From a checkpoint of a small mixture-of-experts model trained on Wikipedia: a variant of SOAP for the experts, 298M tokens.
Below are experts of layer 5 (counted from 0) of a mixture-of-experts language model. Rows are named router (the router's row for the expert), up (a neuron's input weights, with its number) and show model dimensions 64-127. Each number is 128 + 24 x the weight over its row's rms, rounded and kept within 0 to 255.
After each expert's rows: "gets" lists some tokens that make up at least twice as much of what it gets as of all text; "comes after" lists some tokens at least twice as common just before its tokens as in all text. This comes from a sample of Wikipedia text that the model never trained on. Tokens count by the router's weight.

# expert 22
router [118  79 120 112 116 178 135 148  90  96 157 130 136 130 117 116 133 126 112 107 115  99 160 144 148 111  96 147 148 160 122 109 163 132 131 146  97 122 144 136 144 108 155 136 158 130 108 137 117 136 103 108 121 149 138 130  80 124 142 148 127 158  81 106]
up14 [137 102 118 153 115 151 150 117  59 165 146 128 145 159 118 130 139 102 119 172 141 119 118  98 122 148 135 135 171 144 156 129 138 133 142  77 109  91 123  91 105 127 144  94 104 136 156 117 129 154 146 139 135 119 147 101 100 124 109 149 106 132  91 191]
up15 [116 133 108 113 114 151 126 136 118 107 144 189 122 154 119 148 153 111 136 107 157 151 128 148 120 125 130 106 134 108 115 120 117  83 127 135 100 151 144 152 109 129 127 124 127  82 113  98 130 145 109  99 123 108 127 135 120 123 139 143 148 177 142 154]
up16 [190  47 119 165 121 119 163  98 127 118 163  91 131 154 112 160 154 155  98  99  96  94 146 134 141 111 155 148 107 133 146 142 155 120 140 148 111 119 138 152 129 104 148 150 175 125 136 134 135 163 148  82 104 132  98 138 122 129 129 143 131 120 148 128]
up17 [133 102 124 100 127 129 120 118 139 178 197 109 124 132 127 118 109 136 120 131 167  97 152  96 136 148 108 136  90 172 132 160 130 118 157 107 122  98  96 148  85  99 111 159 138  60 111 167 121 129 143  92 128 123 119 122 120 135 112  93  94 100 113  92]
up18 [131 145 116 117 163 136 166 146 116 105 159 120 121 132 108  75 137 126 153 164  99  95 159 154  93 129 119 175 122 147 157  96 112  96  73 120 119 134 133  98 120 129 132 118 113 138 105 106 156 135 107  77 205 139 140 135 142 130 128 106 145  68 101 138]
gets: "pl", "sp", "Pl", "go", "St", "Sp"
comes after: "the ", "a ", "The ", "his ", "s ", "and "

# expert 2
router [151 131 128 123 125 154 134 118 149 115 188 132  97  96 105 159 154 137 122  98 163 118 152 130  91 132 113 139 137 131 153 109 156 139 127 131 123 118 150 164 160  85 125 123 149 103 132 157  93 116 123 161 147 175 102 136 104 106 135 152 145 140 120 153]
up14 [ 94 155 151 147  95 118 135 121 126 108 151 134 125 122 139 108 116 144 143 139 102  91 140 137 117  95 123 123 134 113 116  79 124 129 150 148  74 150 113 118 112 132 102 131 148 113 159 169 134 149  92 168 158 174 143 116 156 159 122 171 119  96 108 111]
up15 [ 99 120  98 131 141 127 131 134 128 111 150 111 145 119 132 105 162  79 142  77 124 117 121  99 117 121 138 119 106 142 116 161 122 152 155 134 107 148 127  69 159 103 152 105 100 136 122 115  97 153 160 132 113 148 127 149 135 106 145 144 101 117  98 114]
up16 [166  84 159  97 116 153 124  92 141  99 157 120 151 156 144 127  94 116 148 126 146 153 143 155 127 118 169 121 132 139 143 125 134 132 120 105 135  89 161  89 153 169 131 117 128 115 117 117  97 107 140 122 158 136  60 154  94 160 135  89 126 103 145  68]
up17 [130 126 149 104 124 115 149 143 160 133 141 171  97  97 119 149  96 134 110 115  90 109  88 158 119  82 118 105 133 154 130 149  78 136 104 123 141 138 116 186 152 158 187 147 124 136 146  93 126 122 112 143 138 148 161 167 135 147 159 132 150 147 154 129]
up18 [155 132 108 141 197  95 102 127 123 159 151 173 131 175 153 134 127  88 117 121 111 134 113 133 122 126 114 142 122 150 129 121 118 108  98 110 153 121 110 164 140 100 130 122 144 134 162 119 137 117 138 123 121 140 130 104 156 114 103 122 119 104 121 109]
gets: "–", "January ", "May ", "March ", "September ", "October "
comes after: "| ", "In ", "in ", "1", "on ", "3"

# expert 30
router [123 126  98 127 137 137 155 140 112 132 130 106 118 153 124 118 147 117 136 100 147  85 113 115 121 134 121 121 132 153 126 164 136 107 137 145 112 132 157 122 157 103 119 147 173 128  95 134 136  79 117 122 124 126 104 130  95  99 152 190 142 156 153 164]
up15 [167 172  94  89 150 130 154 107 140 106 141  78 143 113 113  90 135 132 159 141  86  92 123 105 167 114  96 107  84 167 101 136 151 121 106 120 147 116 156 139 142 105  94 127 133  95 132 124  92 137 110 113 148 146 177 112 164 154 152 125 121 158 166 136]
up16 [166  96 116 116 139 133 121 118 119 190 120 150 144  93 130 152 121 136 170 131 139 109 110 136 127 144  72 150 115 135 115 141 112 147 113 115 136 142 102 103 134 143 100 122 114 119 126 173 147  87  63 135 131 107 129 154 135 121 122 114 150 115  82 112]
up17 [ 88 125 142 113 102 160 117  93 104 144 149 128 166 142 142 150  90 166 151 122 147 179 164 124 114 126  83 170 122 143 180 133 120 149  89 107 156 145 145 117 155 135 132  83 114  84 150 150 164 165  62 102 153 108 129 110  84 106  91 138  82 131 147 102]
up18 [141  87 143 157 114 183 126 108 130 124  99 149 147 148 144 129 104 156 115 106 122 131  81 123 120  94 136 111 123 150 104 104  89 100 141 161 145 136 106 129 138 151 161 153 136 110 103 147 121 110 102 131  79 155 147 100 111  70 118 137 125 110 122 136]
up19 [ 99 124 152 122 119 127 167 124 132 141 154 126 135 134 130 132 127 126 151 173  95  91 133 142 120 140 150 129 140 110 137 114 105 100  97 125 143 162 114  92 110 100 128 148 109 130 117 165 162 149 143 104 147  93 172 169 142 152 114 182 157 138 126 132]
gets: ". ", "\n\n", ".", "\n", "). ", "\". "
comes after: ".", "==", "s", "===", "es", "ed"

# expert 35
router [143 107 127 157 146 142 126 122 108 108 142  76 116 129 124 117 133 127 135 143 149 109 122  87  96  66 111 165 136 118 130 154 176 115 153 146  83 135 122 119 134 110 149 200 132 127 127 133  97 133 173 159 165 127 102 148  96 125 140 136 140 142  81 121]
up14 [127 106 112 153 133 148 143 170 121 121 107 164 148 112 164 142 108 143 154  98 151 165 174 122 129  88 110 161 139 155 149 136 162 129 102 114 127 151  76 126 189 156 156 149 108 147 137 151  91 117 116 175 108 154 136 160 103 154 133 127 105 127 128 145]
up15 [ 91 122 135 156 131 101 112 107 124  95 151 117 150  87 106 124 146 119 106 117 131 162 210 107 121 138 155 159 178 154 157 114 123 131 141 144 117 108 145 112  91 139  97 135 144 147 142 104 135 158 135 139 120 123 142 126 114 134 155 167 173 132 158 161]
up16 [ 79 142 127 185 110 134  67 131 142 127 133 122 106 146  97 157 129 122  96 104 106 142 115 106 117 121 122 148 136 105 119 109  89  97 108 155  94 130 102 135 137 114 143 110  90 187  97 111 137 139 116 128 134 131 111  94 110 138 178 109 139 115 146 119]
up17 [115 135 141 127 112  90 118  56 138 140 126  91 101 179 132 163  86 100 151 134 150 111 124 138  94 119 135 149 109 108 170 141 107 113 150 114 136 147 107 126 105 131  91 130 103  95  99 148 135 146 158 165  98 160 117 143 101 117  97 185 121  99 122 111]
up18 [129 170 106 124 122 126 171 121 142 133 152 112  89 114 148 111 165 133 118 149 115 102 104  83 133 129 121 119 132 127 107 108 105 142 118 109  80 148 126 133 126 123  98 145 116 139 122 176 132 116 128  97 163 114 162 134 120 144 100 115  86 155 115 137]
gets: "y", "I", "Y", "ak", "ik", "K"
comes after: "H", "L", "h", "W", "R", "T"

# expert 39
router [181 134 146 157 133 140 131 138 135 167 114 114 161 111  90 149 130 127 129 130 124 112 140 122 144 177 115 138 137 139 124 137 118 127 156 120  87 104 170 171 115 108 132 129 147 127 124 165 109  94 135 140 156 133 106 146 111 123 107 161 131 103  78 115]
up15 [145 127 149 158 101 144 158 108 159 123 154 124 118 156 111 134 125 146  91 172 106 125 144 132 137 115 165 165 119 143 161 128 144 151 135 143 161 178 162 164 118 127 119 135  89 118 115 115 141  95 141 126  98 127 121  94 111 167 191 180 115 139 138 129]
up16 [128 123 104 130 153 124  75 126 161 120 173 137 141 135 109 144 131 110 138 108 143 153 125 129 168 107 141 107 123  95 113 125 136 150 122 141 143 140 163 122  99 122  94 140 159 155 151 119 152 136  91 165 175 167 109 126 139 166 120 125 140 189 131 135]
up17 [142 139 144 149 156 132 130 103 104 156 141 135 114 156 165 156 135 128  84  76 113 142 168 166 135 130 135 143 168 115 142 158 118 127 120 179 127 147 112 142 108 130 124 111 109  70 158 126 127  98 110 160 111 164 132 104 134 137 126 127 144 109 117 125]
up18 [150 111 147 115 149 128 134 100 156  96  95  99 149 139 137 124 110 141 147  87 128 122 149 113 159 141  91 113 136 140 124 132 111 156 136  95 103 103 146 141 142 131 141  95  67  93  82 141 158 128 131 113 131 128  83  50 117 135 131 147 135 149  87 114]
up19 [175 131 161 141 167 124 116 120 151 115 145 156  95 136 115  93 136  78 130 109  69 122 100 128 132 110 148 153 120 134 111 139 189 147 122 126 159 104 120 125 150 142 113 108 113 160 141 143 142 149 144 119  95 138 155 119 116 170 131 123 140 137 102 125]
gets: "ac", "ad", "al", "el", "ann", "anc"
comes after: "N", "V", "C", "M", "m", "c"

# expert 26
router [111 122 130 123 184 129 117 104 122 114 148 112 127 144 110 128 135 131 128 100 142  92 134 153 115 117 120 155 138 135 150 139 160 103 143 169 106 143 155 150 135 118 131 116 153 138 127 159 138 132 173 143 141 123 106 131 101 115 103 138 119 107  85 155]
up14 [ 94 150  89 111 150 127 146 117 144  97 142 122 142 121  88 120 131  79  84 181 146 106 121 128  97 131 108 106 136 154 124 164 106 122 173 196 139 155 107 145 125 109 147  89  85 143 136 157 161 173  97 121 112 108 136  68  95 152  98 157 107  97 166 126]
up15 [122 113 169 174 141 126 124 140 125 120 106 115 114 137 174 140 134 149 109 125 109  91 119 138 132 131 100 126 160 122 104 114  99 125 116 154 164 181  94 127 115 115 161 120 140 109 122 113 103 109 134 129 132 163 168 109 115  90 137 116 112 120 148 117]
up16 [134 125  94 148  98 154 119  71 140 148 142 140 141 163 126 170  65 142  99 128 119 121 131  95 144 160 139 119 106 101 115 123 104 121 162 168 172 125 115 152 127 155 118 160 125 100 128 147 117 107 146 121 131 115 151 104 166  91 164  88 120  57  96 124]
up17 [118 123 147  99 116 145  87 139 132 131 147 133 140 134 159 128  96 124 126 126 129 128  96 150 139 128 122 124 159  99 137 153 100  99 105  91 111 151 126 148 113 106 132 101  76 126 124 124 132 123 113 156 117 105 171 124 144 139 117 104 135 144  91 126]
up18 [121  93 124  87 137 164 114 143 181 127 123 121 140 135 143 150  71 118 102 126  94 135 131 143 146 117 131 148 154 122 112 132 123 172 120 104 106  96 150 153 115 130 110 109 156 118 141 135 100 143 153  95 144 131  94  92 129 123 145 120 139 121 121 142]
gets: "ob", "inter", "rel", "ab", "Car", "con"
comes after: "the ", "and ", "a ", "an ", "to ", "of "

# expert 3
router [116 111 143 128 143 153 114 150 142 120 147  78 161 133 125 156 124 115 132 149 159  98 142 119 111 126 116 169 152 136  93 146 113 133 144 139  93 130 151 119 143 118 109 122 126  96 133 134 135 128 165 158 116 156 122 142  59 133 137 162 113 122 102 133]
up15 [127  99 146  79 151 128 107 142 146 124 109 106 163 128 136  99 159 124 177 121 103  78 118 145 160 132 131 129 177 115 111 142  96 102 101 100 100 112 171  78 127 146 116 180 167 128 134 132 180 107 109  83 118 175 168 144 116 123 116 155  65 116 157 164]
up16 [162 111 158 102 160 117 115 136 150 102 125 153  83 116 131  87  98 159 106 165 168  99 121 152 125 108 127 156 162 155  93  92  66 111 140 105 114 126  96 149 122 118  91 100 131 139 117 128 157 145  98 144 130 104 116 156 118 131  99 125 119 137  98 134]
up17 [164 109 125 137 123 167 144 153 154 118 139 169 140 156  94 164 131 109  90 122 165 145 140 148  85  99 143  88 179 141 128 144 122 123  98 117 108 114 135 151 107 115 143 140 122  98 145 167 145 144 210 108 108 106 170 141 143 101 142 138 150 117 121 148]
up18 [118 116  97 141  93 115 128 100 114 119 101 111 151 109 151 138 143  84 122 121 135 141 107  97 111 147  80 120 160  54 136  72 130 128 125 165 125 145 153 108 118 132 101 136 119 119 151 108 129 174 133 164 138 146 130  97 137 114 166 150 119  80 132 128]
up19 [151 139 112 155 128  98 134  98 151 163 129 138 125 119 124 123 171 152 176 151  55  88 156 131 165 132 109  88 144 104 187 105 143 163 123 148 114 125 163 135 106  94 114  83  99  92 139 159 138 114  99 144 116 147 140 153  79 127 154 136 120 117 138  80]
gets: "\n", "|", "\n\n", "\n  ", "|---|---|---|---", "\n    "
comes after: "|", ")", "|---|---|---|---|", "|---|---|---|", "|---|---|---|---|---|", ";"

# expert 7
router [127 134 124 130 175 136 106 125 112 140 195 138 125  87  91 126 156 157 130 135 165 135 147 105  90 129 113 152 143 154 116 177 148 120 133 157  90 151 125 186 155  74 106 131 153 150 150 125  98  76 134 172 101 140 120 165 123 102 114 203 127 145 117 125]
up15 [129 160 101  73 156 150 149  94 117 127 112 117 195 126 120 168 130 168 136 141 137 147 134 174 107 187 111 150 118 125 121 131 114 138 128 120  72 133 108 132  99 141 151 119 152 121 144 136 128 118 126 169  91 133  62 137 172 147 122 178 172 149 109 100]
up16 [151 104 131 160 118 113 117 137 183 116 137 155 143 110  92 130  62 143 126 126 161  99 126 104 125 126 120 110 125 116 101 128 132 144 135 111  93 168 105 157 127  99 118  96 102 131 159 130 102 163 124 101 132 115 142 148 168 104 124 135 133 156 116 134]
up17 [100  89  93 134 146 126 128 102 135 189 113 164 148 167 146 131 166  90  97 113 133 107 122 177 120 124 147 120 134 135 140 176 112 109 166 139 104 109  86 164 131 122  99 129 132 149  86 144 107 134 131 107 133 107 134 136 177  96 115 107 108  99 107 121]
up18 [120 115 110  99 151 117 105 119 136 122 181 131 172 124 118 165 163 180 129 147 133 145 106 122 132 109 141 121 111 112 115 164 124 107 108 133 121 152  83 137 150 140 156 152 133 165 119 135 113  94 141 128 107 175 108 134 124 103 129 115 128 132  91 126]
up19 [ 86 150 113 132 118 154 100  79 111 107  94 130 119 162 119 100 123 120 143 134  73 116 135 119 141  92 122 143 106 145 157 127 137 170 113  64 148 160 149 109 135 171 110  65  89  71 136 141 180 115 130 148 141 127 145 132 104 132 139 160 144 107 175 114]
gets: "==", "===", "| ", "== ", "=== ", "\n\n"
comes after: "\n\n", "\n", "M", "F", "B", "C"

# expert 1
router [134 144 103 134 147 144 141  85 135 148 158  94 138 101 140 109 128 133 105 119 121 111  95 103 105 154 123 170 155 163 136 144 159  94 124 128  63 136 139 137 150 119 127 155 108 118 124 176 140  88 138 152 184 170 116 148 108 120 158 155 120 148 118 155]
up14 [125 132 109 157 134 124 120 104  98 122  74 106 153 100 125  77 130 103 112 150 104 102 156 146 101  96 144  86 131 186  96 138  94 184 122 135 113 130  98 124  87  71 164 131 146 153 149  87 119  94 117 154 161 135 128 126  59 118 135 117 127 148 143 132]
up15 [108  88  95 145 136 118  53  99  87 204 101 134  87 116 120 122 137 164 133 132 131 131 156 114 125 103 135 124 115 121 156 138 123  97 119 119 111 146 118  89 117 112 173 142 126  96 154 132 121 147 108 163 133 107 159 120 133 172 112 150 114 171  73 134]
up16 [154 119 114 113 127  92  82 107 133 127 132 113 110 153 117 141 139 115 124 135  68  87 107 175 118 105 117 120 179 119 111 127 142 131 125 139 159  75  93 100 168 118  95 106 101 138  92 118 174 160 129 101 121  94 112 135 121 133 102 150 133 180  89  95]
up17 [133 137 133 102 146 103 115 113  96 160 137  78 111 152 174 126 101 107 132 164 174 173 120  84 115 105 114 172 126 126 113 153 125 123  70 117 108 108 138 161  94 149 166 122 161 127 120 140 113 134 130 111 140 136 118 152 119  96  79 119 135 110 173  72]
up18 [181 151 139  72 141 136 107 163 145 104 149 150 156 116 119 151 107 128 147 115 184 107 129 101 121 103 105 121  78 122  95 133 113 188 115 124 123  80 146  77 142 152 136  98  98 153 128 128 108 136 114  88 124 144 137  75 174 140 125 119 114 120 118 154]
gets: "the ", "The ", "Mar", "An", "í", "Fran"
comes after: "of ", ". ", ", ", "to ", "by ", "for "

# expert 20
router [155 139 103 146 132 180  95 103 158 126 153 128  86  97 136 142 158  97 130 129 142 111 119 116 104 138 111 134 149 180 159 126 120 119 115 128 106 146 143 141 151 127 118 165 140 118 148 128 145 107 132 187 123 150 128 135  67 106 141 167 106 156  64 137]
up14 [ 86 141 101  50 144 135 119 142 113 120 126 154  97 127 102 122 141 107 112 143 131 113 123 135 120 121 124 117 125 116 174 159 120 113 128 134 130 126 109 152 167 152 105 111  96 131 134 158 152 154  99 100 113 116 102  70 120 130  97 136 117 106 122 117]
up15 [132 128 134 101 131 106 112 132 163 178 145 129 142 110 140 137 145  93 130 114  89 124 136 147  89  81 163 138 120 102 118 169 173 100  97 128 128  98  69 155  89 141 119 152 142 162 121 155 133 123 113 146 119 149  84 143 163 144 131 148 149 139 127 121]
up16 [ 99 143 150 134 170 116 123  93 123 126 103 126 124 188 112 118 130 129 118 135 121 198 122  92 172 132 150 141 124 115 105 146 125 100 123 134 130 119 107 165 117 122 134 141 149 163 143 156  80 119 126 167 141 113 137 125  79 138 167 102 137  97 118  96]
up17 [136 116 104 122 112 121 117 127 124 143 162 137 159 160 127 106 113 133 170  91 158 124 103 150 134 150 100 153 176 122  99 120 129 129 118 121 152 133 173  77 151 163 150 152 152 144 155 134 137 164  83 133 149 137 112 138 121 150 148 110 154 121 114 138]
up18 [111 109 143 153 172 164  96 133 105  79 124  96 120 115  84 141 113 100 123 111 136 112 123 141 153  97 160 138 127 152 169 103 112 168 160 160 131 162 103 115  78 181 113 152 142 153 159 107 140 120 152 106  85 111 107 112 125 140 134 123  98 152 132 165]
gets: "H", "L", "S", "M", "B", "G"
comes after: "| ", "- ", ": ", ", ", "(", "of "

# expert 34
router [151 111 130 119 155 131 106 109 124 134 157 121  98 100 101 137 156  93  98 146 135  99 132 103  95 106 113 165 143 145 143 153 172  67 153 156  97 108 144 165 145 103 129 126 150 117  89 162 108  75 171 156 131 149 139 175 121 119 143 163 175 145 125 128]
up15 [118  79 120  88 142 147 180 112 170 111 122 137 130 130 129  93 157 108 109 161 111 107 164 139 127 115 137 148 108 105 140 178 112 124  90 110 103 144 113 147 123  96 150 107 101 174 161 144 149 136 168 119 128 128 148 129 122 110  70 116 125 126 155 151]
up16 [133 142 101 127 148 100 108 134 114  85 107  76 122 134 152 114 148 132 136 172  75 139 136 152 117 133 151 160 149 149 124 140 126 138 112 151 119 141 104  98  97 147 124 144 137 128 102 152 104 116 133 101  86  77 111 161 135 141 165  96 106 194 151 160]
up17 [137 146 158 176 125 173  94 121  99 157 132  93 157  94 134 140 126 103 109 119 148 104 123  99 137 140 145 150 147 137 123 157 146 146 137 125 145  74 117 156 108 111 126 128 119 134 114 143 109 119 129 164 108 107  82 128  95  68  87 138 153 112 140 130]
up18 [117  62 135 107 124 123 108 166 134 111 113 105 142  77 142 110 109 117 146 119 134 104 104 143 109 172 138 148 133 113 146 123 117 135 123 123 132 164  75  94 156 172 152 158 141 137 125 111  77 181  75 114 112 106 122 133 107 117 128 164 154 129  93  94]
up19 [162 133 121 132 134 121 123 146 131 123 133 106 101 134 129 123 143  79 146 108  94 119 120 125 125 151 114 145 134 121  95 124 128 135  97 140 153 115 124 135 148 105 146 140 184 118 161  95 164 155 132 140 165 100 110 154 149 150 156 167 149 130 133  90]
gets: "| ", "; ", "– ", "); ", "—; ", " "
comes after: " ", "0 ", "1 ", "2 ", "3 ", ") "

# expert 31
router [127 138  97 125 145 132 111 135 161 163 167 104 129 126 115 136 152 122 114 121 155 120 153  98 113 132 118 159 134 135 113 155 118 100 139 153  78  99 124 163 130 100 130 134 171 116 129 165 102  93 139 158 108 138 121 183 114 115 122 135 154 117 138 160]
up14 [117 105 124  96 101 154  98 123 124 127 129 143 118 115 139 126 141 123 184 152 122 131 130 111 142 120 129 146 100 147  88 133 138 137 137 138 126 100 112 110 155 133 106  73 146  98 150 129 117 109 126 146 127 115 148 109 135 107 147 151 107 127 158 116]
up15 [148 161 149 123 135 134  94  93 157 117 130 117 133 157 114 118 124 107 110 139 139 158 111  84 120 103 100 138 143 115 138 125  90 126  76 195 132 102 130 130 136 131 139 151 119 132 152 127  98 132 113 125 112 137 111 125 102 144  65 110 159 129 135  93]
up16 [132 128 109 166 104 123 160  82 171 167 172 164  81 135 159 143  81 141 119 104 125 110 147 118 101 106 156  95 150 100  88 107 115 127 131 214 182 114 147 135 130 112 137  95 142 115 155 104 119 129 143  72 139 150  94 121  95 173 129 127 116 164 132 133]
up17 [ 97 137 117  92 154  63 128 141  77 116 123 121  89 130 163 140 149 129 133 135 149 133 121 160 103 146 104 115 122 109 108  88 153 129  95 137 144 137 137  83 113 158 163 102 120 113 133 118 150  86 103  86 137  98 115 137 125 110 141 124 135 127 128 130]
up18 [144  83 143  92 133 137 105 165 104 145 117 153 145 162  51 201 139 113 160 109 144 123 133 143 107 122 136 115 152 123 153 129 176 124 156 108 118 110 137 116  87 151 122 131 122 105 143  79 119 135 143 142 112 134 133 160 136 155 149 115 118 157 136 149]
gets: "1 ", "2 ", "3 ", "5 ", "4 ", "0 "
comes after: "201", "200", "202", "199", "| ", "–"

# expert 28
router [122 119 113 157 161 135 105 117 152 128 142 159 133 139  99 118 141 138 132 110 143  86 116  74 153  88 114 133 151 141 132 135 118 111 118 160 124 110 133 142 131  89 124 108 131  81 108 128 115  93 158 125 125 131 166 171 102 101 115 138 128 114 119 148]
up15 [125 135 168  93 127 112 127 135 121 122 134 130 109 141 120 130 130 112 105 148 146 127 123 119  92 120 171 124 143 143 136 153 132 170 119 153 150 143 107 118 147 136 162 119 102  80  91 144 120 178 158  84 160 108  94 126 114 137 124 126 101 167 137 150]
up16 [138 128 118  92 101  89 175 144 140 134 112  85  92 166 106 128 110 137 137 129 131 160 102 113 148 102 142  88 147 163 130 123  74 133 134 100 134 115 108 143 133 121 116 126 116 118 114 106 140 129 136  64 131 108 149 162 127 167 125 155 151 163 100  92]
up17 [135 144 160 162 103 175 153  92 158 120 116  78 110  86 110 143 101 155 116 138 122  90 159 144 104  89 152  79 137 154  93 175  93 150 109 126 144 140 112 108 160  79 134 122 134 137 123 164  78 129 149  80 134 117 146 120 133 115  95 123 108 159 133 142]
up18 [131 136  96 117 111 118 121 149 133 146 134 132 113 137 109 162 139 118 168 124 106  99 152 132 129  62 123 133 102 147 131 160 101 102 120 114 105 124 112 142 185 141  96  72 142 134 174 131 133 135 122 121 170 109 122 158 146 133  90 112 190 137 116 127]
up19 [ 93 131  96 131 131 149 130 125 151 137 167 102 103 142 152 139 107 130 164 134 142 143  91 127 153  88 101 124 139 172 121  98 113  97 123  92 116 139 113 116 108 108 117 112 139 147 165 134  85 127 126 128 175 133 136 114 171 150 130 109 155 116 116 134]
gets: "in ", "for ", "by ", "with ", "from ", "on "
comes after: "ed ", "ted ", "ated ", "s ", "es ", "ing "

# expert 8
router [193 154 116 126 146 169 134 114 105 153 137 145 147 107 125 119 156 136 125 138 127  65 119 132  97 142 101 135 169 177 134 120 144 106 131 186 105  96 129 123 112 117 132 115 155 128 122 165 140 106 111 131 134 126 145 132  86 126 121 168 140  95 112 120]
up14 [ 99 109 114 106 163 145 105 139 156 105 124 134  88 128 166  76 112 151  56 145 118 121  86  76 153 103 112 119  98  91 111 101 151 112 135 124  93 174 158 152 129 131 101 119 102 158 106 133 111 130 106 105 105 150 178 127 163 114 112 119 113 119 102 110]
up15 [134 126  94 108 147 145 138 131 139 166 134 137 156 152 134  80  95  91  94  74 111 155 143 131  96 114  98  98  88 124 183 114 146  84 169 158  86 125 132 148 149 148 137 116 166 168 105 127 155 126 134 105 131 119 141 140 109 123 141 161 121 109 123 133]
up16 [150 149 137 118 120 128  81 123 129 145 132  99 161 127 165 147 120 126 130 123 135  84 106 100 128 121 135 141 137 127 128 122 161 128 137 149 143 102 139 115 127 169 117 112 109 143 102 126 176 107 145  96 122 132 126 139 161 115 126 173 113 103  96 136]
up17 [119 137 143 148 157 132 125 126 114 134 154 125  96 138 146 143 109 106 104 131 129 120 145 120 134 119 148 128 118  89 128 112 140 117 128 143 109 128 105 143 132 102 145 122 137 166 133 139 153 117 165 105 142 116 130  87 141 122 120 169 101 104 147  97]
up18 [152 194 133 120 147 174 141 107 143 132 162  93 134 147 138 123 121 149 104  91 150 144 135 160 131 127 159 142 144 126 114 146  81 170 104 131 143 146 137 160 114 128 126 126 117 145 116  89 141 135 120 148 159 145 141 148 106 116 105 133 146 151 188 129]
gets: "fac", "par", "fic", "mod", "med", "Par"
comes after: "- ", "the ", "a ", "al ", "==", "s "

# expert 5
router [152 112 105 119 147 138 107 149  88 132 164 124 123 127 112 115 194 115 107 140 152  96 123 140 109 104 128 142 127 152 150 126 146 140 129 124  93 134 112 152 152  85  99 141 127 109 129 119 167 151 132 144 135 131 123 162 128 124 107 159 110 149 114 140]
up14 [ 94 149 138 151 146 128 146 134 118 126 122 100  87 117 119 109 147  92  97 140 168  75 155 120 149 112 127 109 104 146 143  99  80 124 106 135 140  87 142 132 150 117 124 123 125 101 135 100 149  72 112 165 167 135 106 163 126  90 124 149 117 145 152 122]
up15 [155 137 133 146  89 132 102 102 107 144 107 129 129 129 138 110 109 145 149  85 132 137 132 131 113 121 120 134 132 145  98 113 102 137 135 120 142 138 140 163 119 114 159 160 121  92  81 121 130 121 204 112 105 151 130 108  93 123 134 128 109 121 130 147]
up16 [125 119 147 145 150 104 125 161  78 150  76  95  85 121 112 133 124 137 130 129 110 152 143 154 114 146  98  97 169 137 117 211 108 105 133 162 141 113 125 146 127 128 130 137 102 130 145 130 102 132 172 118 168 107 163  78 160 131 131 149 137 144 132  99]
up17 [142 136 109 175 100  82 131 158 122  76 148 124 126 172 167 121 141 112 130 144 134 109 136 180 119 125  97 131 160 132 167 100 120 135 130 104 129 125 124 100  87 151 139 112 134 159 105 103 115 129 126  92 116 126 120 126 104 147 124 152 136 128 108 115]
up18 [120 138 108 169 131 107 132 169 122 131 122 122 130 136 139  66 148 140  84 147 132 116 116  86 102 160 121 145 145 136 114  76 120 102 122 147 176 124 148 177 165 146 104 161 132 138 106  68  86 143 124 148 140 140 105 127 152 162 133 108 133 121 112 136]
gets: "1", "2", "3", "4", "6", "5"
comes after: "| ", "(", "; ", "N ", ": ", "°"

# expert 38
router [150  96 100 157 163 113 136 156 100 138 147 137 121 147 134 101 163 139 125 131 173 116 138 134 118 156 121 127 177 116 150 120 162 105 152 161 127 128 127 169 146  92 109 159 122 132  82 112  71 115 119 132 154 182  99 144 120 117 142 137 118 113  94  92]
up14 [126 137 116 151 123 116 135 125 124 162 125 113 160  85 163 124 120  92 145 141 142 116  90 119 110 141 166 120 130 116 112  87  56 117 114 155 101  94 192 144 138 137 146 110 149 118 122 100 142 145 118 136  92 135 133 169 120 143 145 124 120 158  94 132]
up15 [111 138 135 137 112 122 111 126 121 117 102 153 114 159 103  83 138  91 141 153 105 174 127 104  97  90 145  92 162 128  72 108 164 157  89 109 143 138 147 107 107 138 120 134 124 117 118  78 113 172 137 139 168 140 121 140 114 117 174 150 113 123 108 122]
up16 [107  85 192 117 131 123 183 137 135 148  98 118 126 121 147 101 147 104 126 155  98  80 127 122 127 116 169  99 129 112 123 132 146 150 136 165 101 138 140 118 102 103 119 134 141 156  81 151 162 104 141 132 132 171 144 144 143 112 123 149 103 111 112 116]
up17 [123 122 148 167 154 144 153 144 169 138 118  84 129 153 135 135 127  71 110 113 149 118 137  90 154  89  92 120 122  74 119 113 116  83 115 119 140 114 125 124 167 118 127 128 106 112 137  95  91 153 143 127 146 125 142 136 117  91 177 134 107 138 135 100]
up18 [157 106 103 121 143 117 104 144 109 131 132 140 119 123 142 168 165 146 113 147 107 121 129 113 113 176 151 130 118 125  96 122 166 130 137 102  93 130  91  87 127 133 110 127 159 114 127 150 130 142 128 128 156 128 154  96 150  98 130 148 176 186 145 152]
gets: "'", "s ", "his ", "' ", "their ", "’"
comes after: "'", "’", "Women", "of ", "was ", "in "